Weights of a small mixture-of-experts language model, trained from scratch on English Wikipedia.
Size: 12 layers, width 192, vocabulary 32000, 73.4M parameters.
Experts: 80 experts in each of 11 layers, 128 GeGLU neurons an expert, a softmax router.
Below are experts of layer 8 (counted from 0) of a mixture-of-experts language model. Rows are named router (the router's row for the expert), down (a neuron's output weights, with its number) and show model dimensions 0-191. Each number is 128 + 24 x the weight over its row's rms, rounded and kept within 0 to 255.
Before each expert's rows: a language model's description of what the expert responds to. This comes from a sample of Wikipedia text that the model never trained on.

# expert 52
What it handles: Single letters and short fragments inside words that are split oddly, often in quoted reviews, such as be-a-utifully, under-a-chieving.
router [ 78 144  99 108 133 146 118 144 141 172  94 120 141 121 146 128 111 156 121 145 120 155 116 113 132 159 136 103 177 134 140 102 153 126 129 168 133 123 134  85 132 140 108 127 121 115 152 150 140 123 116  81 114 106 147 113 103 130 115 127  70 143 121 120 151 158 124 114 119  90 108 158 126 134 168 145 123 117  95 152 108  85 153 143 118  85 121 107 126 162 154 158 137  72 110 115 121 180 120 123 138 103 181 130 141 105 104 102  88 158 150 117  84 151 119 153 109 127 125 193  95 145  85 105 154 146 138 125  85 139 165 149 133 155 134 124  97 135 170  93 160 129 116 163 142 110 150 136 146 154 108 118 139 135 138 131 125 121 122 127 167 153 123 133  85 117 155 137 104 103 121 125  91 159  90 143 132 109 117 139 135  92 108 109  90 146  76 152  96 169 141  95]
down1 [113 133 117 112 137 172 106 127  86 148  99 126 101 136  63 103  93 127  85 139  98 129 129 117 134 105 140 134 103  96 105 153 176 134 161 122 130 127  99 170  98 141 129 110 108  86 136 128 134 114 135 138 102 165 106 113 124 127  98  75 192 111 115 114  77 139 119 146 151 113 106 155 170 120  93 133  84 150 108 115  89 147 130 155 130 164 169 109 157 161 136  88 156 131 142 132 158 107 130 109 157 122 128 107 112 139 115 109 145 136 149  85 161 129 142  93 124 153 123 149 120 125 143 132 118 133 125  99 152 126  89 152 133  96  98 153 106 159  89 103 139 153 135  87 104 137 117 147 101 174 125 105  86 154 106 137 119  95  94 111 129 146 111 119 130 123 127 166 141  98 107 138 114 172 157 138 164  82 105 138 151 105 123 120 112 174 127 151 126 125 110 111]
down2 [149 148 111 127 122 142 121 121 141 158 167  89 121 166 136 135 130 131 124 129 149 124 118 124 146 127 137 118 118 139  97 125 103 160 146 138 147 179 122 151 118  86 137 145 147 146 132 151 136  96 112 134 146 143 128 125 140 127 119 144 138 191 106 154 126 160 124 164 125 202 165 189  97 135 157 110 134 129 127  96  85 118 152 133 152  66 176 140 103 123 126 152 107 101 101 131 137  99 130  61 134 140 129 130 157 134 111 127  90 165 131 120 136 149 176 143 168 108 132 109 113 141 169 116 149 129  82 100 132 144 188 123 149 104  88  98 128 109 128 123 135 145 110  82 124 164 106 133 112 138 138 150 116 134 107 124 171 155 134 166 149 129 190 121 127 151 147 136 133 116 166 135 149 102 124 181 107 115 143 131 115 131 119 150 108 124 144  86  86 146 131 123]
down3 [166  90  98 163 122 115 103 146 102  82 147 183 161 130 131 102 111 162 127  87 106 169 131 119 121 128 111 165 149 116 180 148 131 141 120 184 126 143 122 126 113 129 132 136 142 160 136 138 111 147 148 135 124 105 147 168 120 119 124 124 140 130 178 138 123 166  81 140 120 144 111 149 169 155 107 159 159 118 157 129 147 143 108 132 115 108 115 136 139 113 154 162 109  78 171 101 120 123 172 127 113 112 159 121  94 100  86 138 131 134 162 149 150 132 137  81 123 131 123 180 145 156 108 119 111  91 107 133 111 120 148 111 108 175  99 131 146 118 112 111 139 121 166 100 112 138 124 112 126 120 149 131 103 145 154 157 136 118 111 156 137 105 125 153 129 133 107 115 113 129 158 123 156  98 136 147 175  67 154 124  92 113  86  79 172  92 116 125 134  84 146 122]
down4 [124 135 164 142 121 136 161 110 127 128 140 119  77 145 151 120 103  98 117 122 102 129 117  89 115 127 128 111 133 113 101 140 167 103 139 135  96 125 172 173 132 140 126 150 112 156 104 131 159 132  92 142  93 152 105 159 137 132 102 163 133 155  85 160 127 128 172 130 155  91 104 119 143 138 108 178  80 122 208 125 130 130 156 152 128 150 138 123 156 120 110 153 149 102 140 110 104 149 158 130 108  93 113 176  77 124 133  97 113 132  72 117 166 122 122 110 158 123 132 136 140 148 111 142  97 125 116 155 112 156 178 109 108 110 140  68 146 121  78 145 173  99 125 111 109 123 142 106 124 155 162 122 136  85 111 141 108 111 137 137 164 116 135 113 134 130 129 152  94 129 126 128 171 143 134 109 153 111  73 169 110 131 151 157 128 144 103 113 106 127 130 100]
down5 [125 138 151 162 123 108 165 103  88 103 154  87 163 161 185 118 125 153 127 112 112 110 131 156 132 103 155 133 153 146 126 133 131 125 110 117 159 126 112 159 149 109 130 144 150 118 131 139 122  97 150 132  88 116 139 114 118 126 163 177  88 139 102 140 192 132 139 143 102 113 111 156 112 135 107 124  99 134 130 160 129 149 135 155 121 173 111 133  87  99 131 146 108 141 156 122 160 134 142  74 150 128 152  96 104  98 122  90  91 163 175  96 130 112 100 108 115  77 139 124 102 166 121 138 137 149 114 103 133 111 112 107 111 111 127  93 144 100 121 110  72 150  98 139 118 119 101 153 109 130 151 106 128 168 104 171 148 111 160  95 125 110 149 147 106 117 111  97  93 149 158 109 147 103  68 118 154 112 111  64 112 130 135 166 137 133 131 140 140 115 133 150]
down6 [144 128  75 127 114 160 119 107 114 126 114 108  93 137 163 146 130 144 175 138 148 147  99 169 120 145  86 143  93 127 114 163 106 126 154 170  94 150 127 131 145 155 137 141 119  89 109 132 155 132 155 110 124 136 146 124 140 106 138 138  90 106 171 206 140 126  97 125 127 155 115  90  92 129  85 132 151 115 134 135 155 132 121 158 139 123 126 125 123 119 103 129 120  74 145 130 117 186 116 145 127 131  98 124 132 126 125 111 123 106 105 157 163 102 188 123 166 117  92 127 121 150 132 110 143 141 131 168 117 175  98 165 125  71 118 124 164 106 122 141 130  98 168 149  87 111 121 129 122 121 143 126 148 127 174 193 114 137 141 144  87 111 123 119 130 114 136 164  90 128 134 139 108 129 115 161 156 155 161 125 158 104 132 152 142 137 186 138 126 114 126 159]
down7 [132 173 163 146 141 139 120 128 125 127 121 146 132 111 151 142 131 100 102 121 132 124 119 142 119 129 112  90  95 109  77 108 137 118 113 127 146 122 109 129 112 120 177 169 129  75  62 132 110 132 141 147 121 101 144 101 134 126  89  97 105 142  95 130 123 102 152 106 125 107 141 105 108 126  93 134 154 151 150 107  95 132 114 128 150 165 129 144 171 115 147 120 153 113 120 155 148 138 183 133 153 134 111 125 157 166 136 152 120 159 127 145  88 133 127  93 111 158 128 113  93 148 150 100  99 152 148 117 104  86  99 191 165  79 134  68 150 132 134 132 120 126 176 100 145 139 165 166 105 119 166 159 130 121 141 139 170  94  94 133 127 127 123 116 133 116 184 153 134 108 124 112 115 116 114 121 120 112 149 163 127  79 106 128 118 156 138  97 154 161 102  83]
down8 [100 175 116 150 113 144 136 121 111 118 128  99 126 147 103 120 114 118 124 122 153 103 159 126 131 117 129 118 130 133 103 124 148 176 118 131  46 127 154 145 103 142 108 130 107 151 101 146 155 103  82 104 165  96 126 127 120 149 125 154 141 142 138  96 136 112 140 123 121 147 128 157  97 148 122 118 137 143 127 136 130 105 158 132 179 130 104 145 111 138 152 167 142 126 111 133 101 131 113 102 121 126 139 122 153 124  85 140 162  92 180 148 100 151 126 176  90  99 128 127 128 141  85 110 151  99 163  94 173 121  88 147 145 109 138 106 143  99 125 136 121 102 126 171 116  98 129 102 138 115  91 143 121  95 124 113 149 147 126  89 137 119 132  75 131 141 117  88 144 112 184 132 103  94 143 125 159 129 194 129  97 119 119 110 126 112  93 156 112 207 134 170]
down9 [100 138 151 113 174 128  80 131 120 112 152 143 100 142 149 112 132 110  93 153 130 121 114 132 101 103 154  98 136 143 136 144 160  84 139 115 108 119 185 126 107  84 155 140 108 116 129 119 162  88 131 112 141 106 157 144 156 102  93 144 125 157 186 152 135 112 141 136 155  89 125 157 111 189 141 130  82 102 119 123 131 118 179 170 110 140 106 131 127 114 165 137 107 127 135 122 122 133 120 138  96 129 125 120 146  94  84 145 146  87 147  95 140 111 123 152 106 127 113 131 153 103 123 134 136 158 127 144 130 144 139 164 205 133 107 140 120 129  95 142 118 123 113  43  89 122 130 112 109 149 135 106 152 155 128 139 105 143  75  89 154  94 167 114  95  96 158 115 139 104  89 123 142 132 135 114 151 121 113 114 110 116 111 146 150 107 164 121 129 141 113 111]
down10 [109 105 132 136 159 154 101 121 139 104 112 120 124 125 100 111 120 168  87 126 156 102 113 138 100 115 120 112 126 131 115 110 187 149 123 171 126 135 158 132 133 131 127  79 114 137 122 116 174 110  61  97 118 136  76 140 118  97 155 130 124 113 130 117 146 141 108 147 150 148 135 100 174 135 124 154 154 151 124 147 121 128 143 146 158 125 137 128 104  93 148 126 111 127 113 109 115 144 124  56 115 170 133 191 119  95 185 122  95 177 103 123 126 153 144 116 107 106 121 133 106  82 124 129 147 148 129 150 172 134 137 116 159 138 137  87 168  96 133 103 110 132 132 184 114 131 149 115 127 168 138 133 119 125 100 126 141 152  85  95 174 155  88 123 119 145 141 164 130 123  93 172 176 157 111 106 146 159 140 119 129 121 157 131 151 117 144 152 148 111 122 150]
down11 [168 148 130 142  78 149 130 172 153 129 180 141 116 148 145 162 128 129 117 118  77 148 104 150 154 111 109 174 134 138 108 126 165 112  96 150  88  98 152 153  62 107 147 152 170 122 155 113 109  97 130 140 114  83 146 129 103 153 132  98 115 103 140 134 147 117 111 155 124 106 125  87  99 105  91 171 126 123 152 112  81 131 101 138 108  84 142 153 155 136 133 148 145 151 118 133 146 126 152 119 106 133 105 123  86 111 116 117 148 124 125 134 101 132 114 110 156 117 112 135 149 137 128 184 154 144 127 145 190 102 123 127 124 123 103 101 119 125 178 134 108  93 146 119 141 117 140 103 108 139 182 150 119 101 123 112  96 126 153 107 123 111 154 115 145 151 126 129 136 124 105 134 109 151 140 128 155 177 154 179  98 155 101  98 180 138 134 155 134 140 143  97]
down12 [106 115 180  56 162 151 162  86 123 110 121 149  97 136 128 120 157 177 157 131 143 128 161 122 123 170 126 156 105 116 126 141 155 171 110 111 162 145 161 162 149 156 149  78 155 157 102 124 128 117  93 118 107 139 108 146 139 156  91 135 139 129 116  79 161 137 149  96 108 147  99 134 161 104 183 150 133 170 125 170 157 124 130  82 130 138 137 153  97 115 128 113 123 145 128 108 129 110 129 159 124 164 111 144 122 162 107 163 144 151 110 109 128 145 122 125 191 140 131 140 148 150 104 111 138 142 102 108 143 158 124 102 109 129 117 129 174 150 127 135 127  96  88 157 161 110 168 138 117 147 147  96 123 132 106 120 152 162 140 115 126 127  89 104  85 103 104 112 126 109 149  84 112 129 143 151 155 171 123 146 153 142 148 119 123 124 111 114 104 129 101 130]
down13 [127 134 115 128 145 114 132 134  95 115 126 127 151  96 154 156 113 105 125 123 134 137 112 147 150  87 165 125 169 103 113 122 132 114  97 103 114 146 145 156 135 148  56 101  93 134 154 143 113 130 100 133 158 134 118 149  97  97  87 139 109 155 132 121 168  84 119 154 166 152 116 128 112 151 140 139 124 104 103 143 160 208  95  74 102 133 101 148 102 163 134 121  99 105 129 127 138 121 115  97 124 102  98 141 113 106 113 116  54 162 154 128 110 135 148 170 130 146  97 134  91 156 161 129 109 115  84 112 144 119 139 119 128 172  94 121 130 148 132 147 101 129 116 106 128 126 153 130 138 138 101 151 105 122 114 118  93 122 172 120 186 103 140 138 111 104 140 147 119 116 151  75 110 155 114 140 142 120 135 161 150 118 116 138 123 170 165 185 118 120 107 133]
down14 [157 152 169 168 160 179 150 141 127 132 147 129 121 110 139 122 130 138 122 101 143 173 100 158 140 148 175 100 157 140 150 128 139 163 122 102 126 150 134 114 145 124 109 168 156 146 180 117 155  90 146 134 137 139 128 143 154 132 136 164 129 144 119 122 126 121 154 128 125 114 150 164 115 156 132 109 141 140 138 133 148 161 108  94 140 201 105  81 110 106 145 150 124 113 100 173 133 170 131 123 124 116 142 130  90 160 136 140 154 125 106 151 125  91  89 138 141 102 149 140 161 153 159 106 110 130 111 156 103 124 147 138 114 154 130 154 131 151 117 111 104 120 131  83  77 142 128 139 101 116 133 137 101 135 152 136 116 132 148 125 101 130 121 145 155 109 176 112 106 180 127 175 142  79 124 141 107  95 109 144  84 190 126 107 141 137  71 147 157 142  89  98]
down15 [150 126 120 100  92 148 151 141 107 162 127 137 100 132 124 132 119  95 151 178 151 103 128 138  94  99 173 123 120 193 152 142  81 142 104 149 114 128 177 114 120 120 126 139 145 121 131  80 109 161 161 121 103 145 166 119 125 149 123 143  76 111 133 170 117 156 130 148  91 122 151  90 127 128 131 143  90 129 118 122 175  99 104 141 102 107 181 122 152 144 100 127 137 153 154 109 125 161 133 136  84  97 148 148 101 110 128 146 156 144 123 149 139 134 135 124  97 133 125 152 181 115 136  92 146  97 162 134 131 139 165 118 126  96 117  98  83 149 137 130 137 132  85  91 122 160 103 106 158 177  99  94 163 121 151 132 102 109 124  94 140 130  71 118 170 127 140 104 137 105 149 129 151 165 114 120  97 125 122 146 127 114 128 131  88 120 112 145 143 117 152  90]
down16 [101 138 142 134 122 105 116  72 158 127 129 163  76 132 160 153 111 180 120 134 157  92 141 166 116 130 136 123 130 111 136 135 111 130  93 196  91 143 114 120 147  80 160 114 127 108 101  78 118 153 147 153 144 142 113 128  89 161 111 110 144  93 166 125 145 116 123 157 163 115 155 166 125 134 111 152 129 136 132 158  95 117 132 108  90 121 106 141 139 112  81 124 133 144 139 115 123 155 102 125  85 146  88 159 116 150 196 142 166 130 125 108 128 120 111 110 118 165 147 144 121 142 158 111 141  92 104 139 135 102 132 169 132 105 119  88 107 140 157 120 138  85 133 119  79 110 123 133 108  94 144 136 123 117 152 113 125 132 137 111 110 105 151 110 139  91 152 127 155 142 147 121 117 111  92 159 151 122  77 150 158  91 130 119 105 113  84 107 116  86 113 100]
down17 [104 159 185 136  75 123 128 136 190 131 111 149 135 135 133 143 138 111 117 162 140 163 142 143 123 158 106 126 106 143 122 155 133 135 150 137 164 110 137 107 151  95 140 160 112  90 122 108 133 105 106 100 123 154 128 133 116 141 159  97 151 149 163 163 146 110 150  87 117 103  97 120 138 107 140 104 121 143 134  91 138 103 169 182 166 119 129 147 141 134 135  99 121 151 140 125 172  95 110 117 124 125 107 150 105 150 145 118 121  99 118 124 134 112 120 119  77 131 123 163  98  89 107 130 105 126  76  57 109 110 146 155  99 116 127 122 111 132 151 169  95  95 162 100 110 101 135 110 128 108 161 123 114 137 116 121 148 106 118 140 113  65 182 117 129 114 137 125 146 107 138 122 117  91 111 148 146 195 128 126 133  90 117 176 161 111 135 121  98 110 152 111]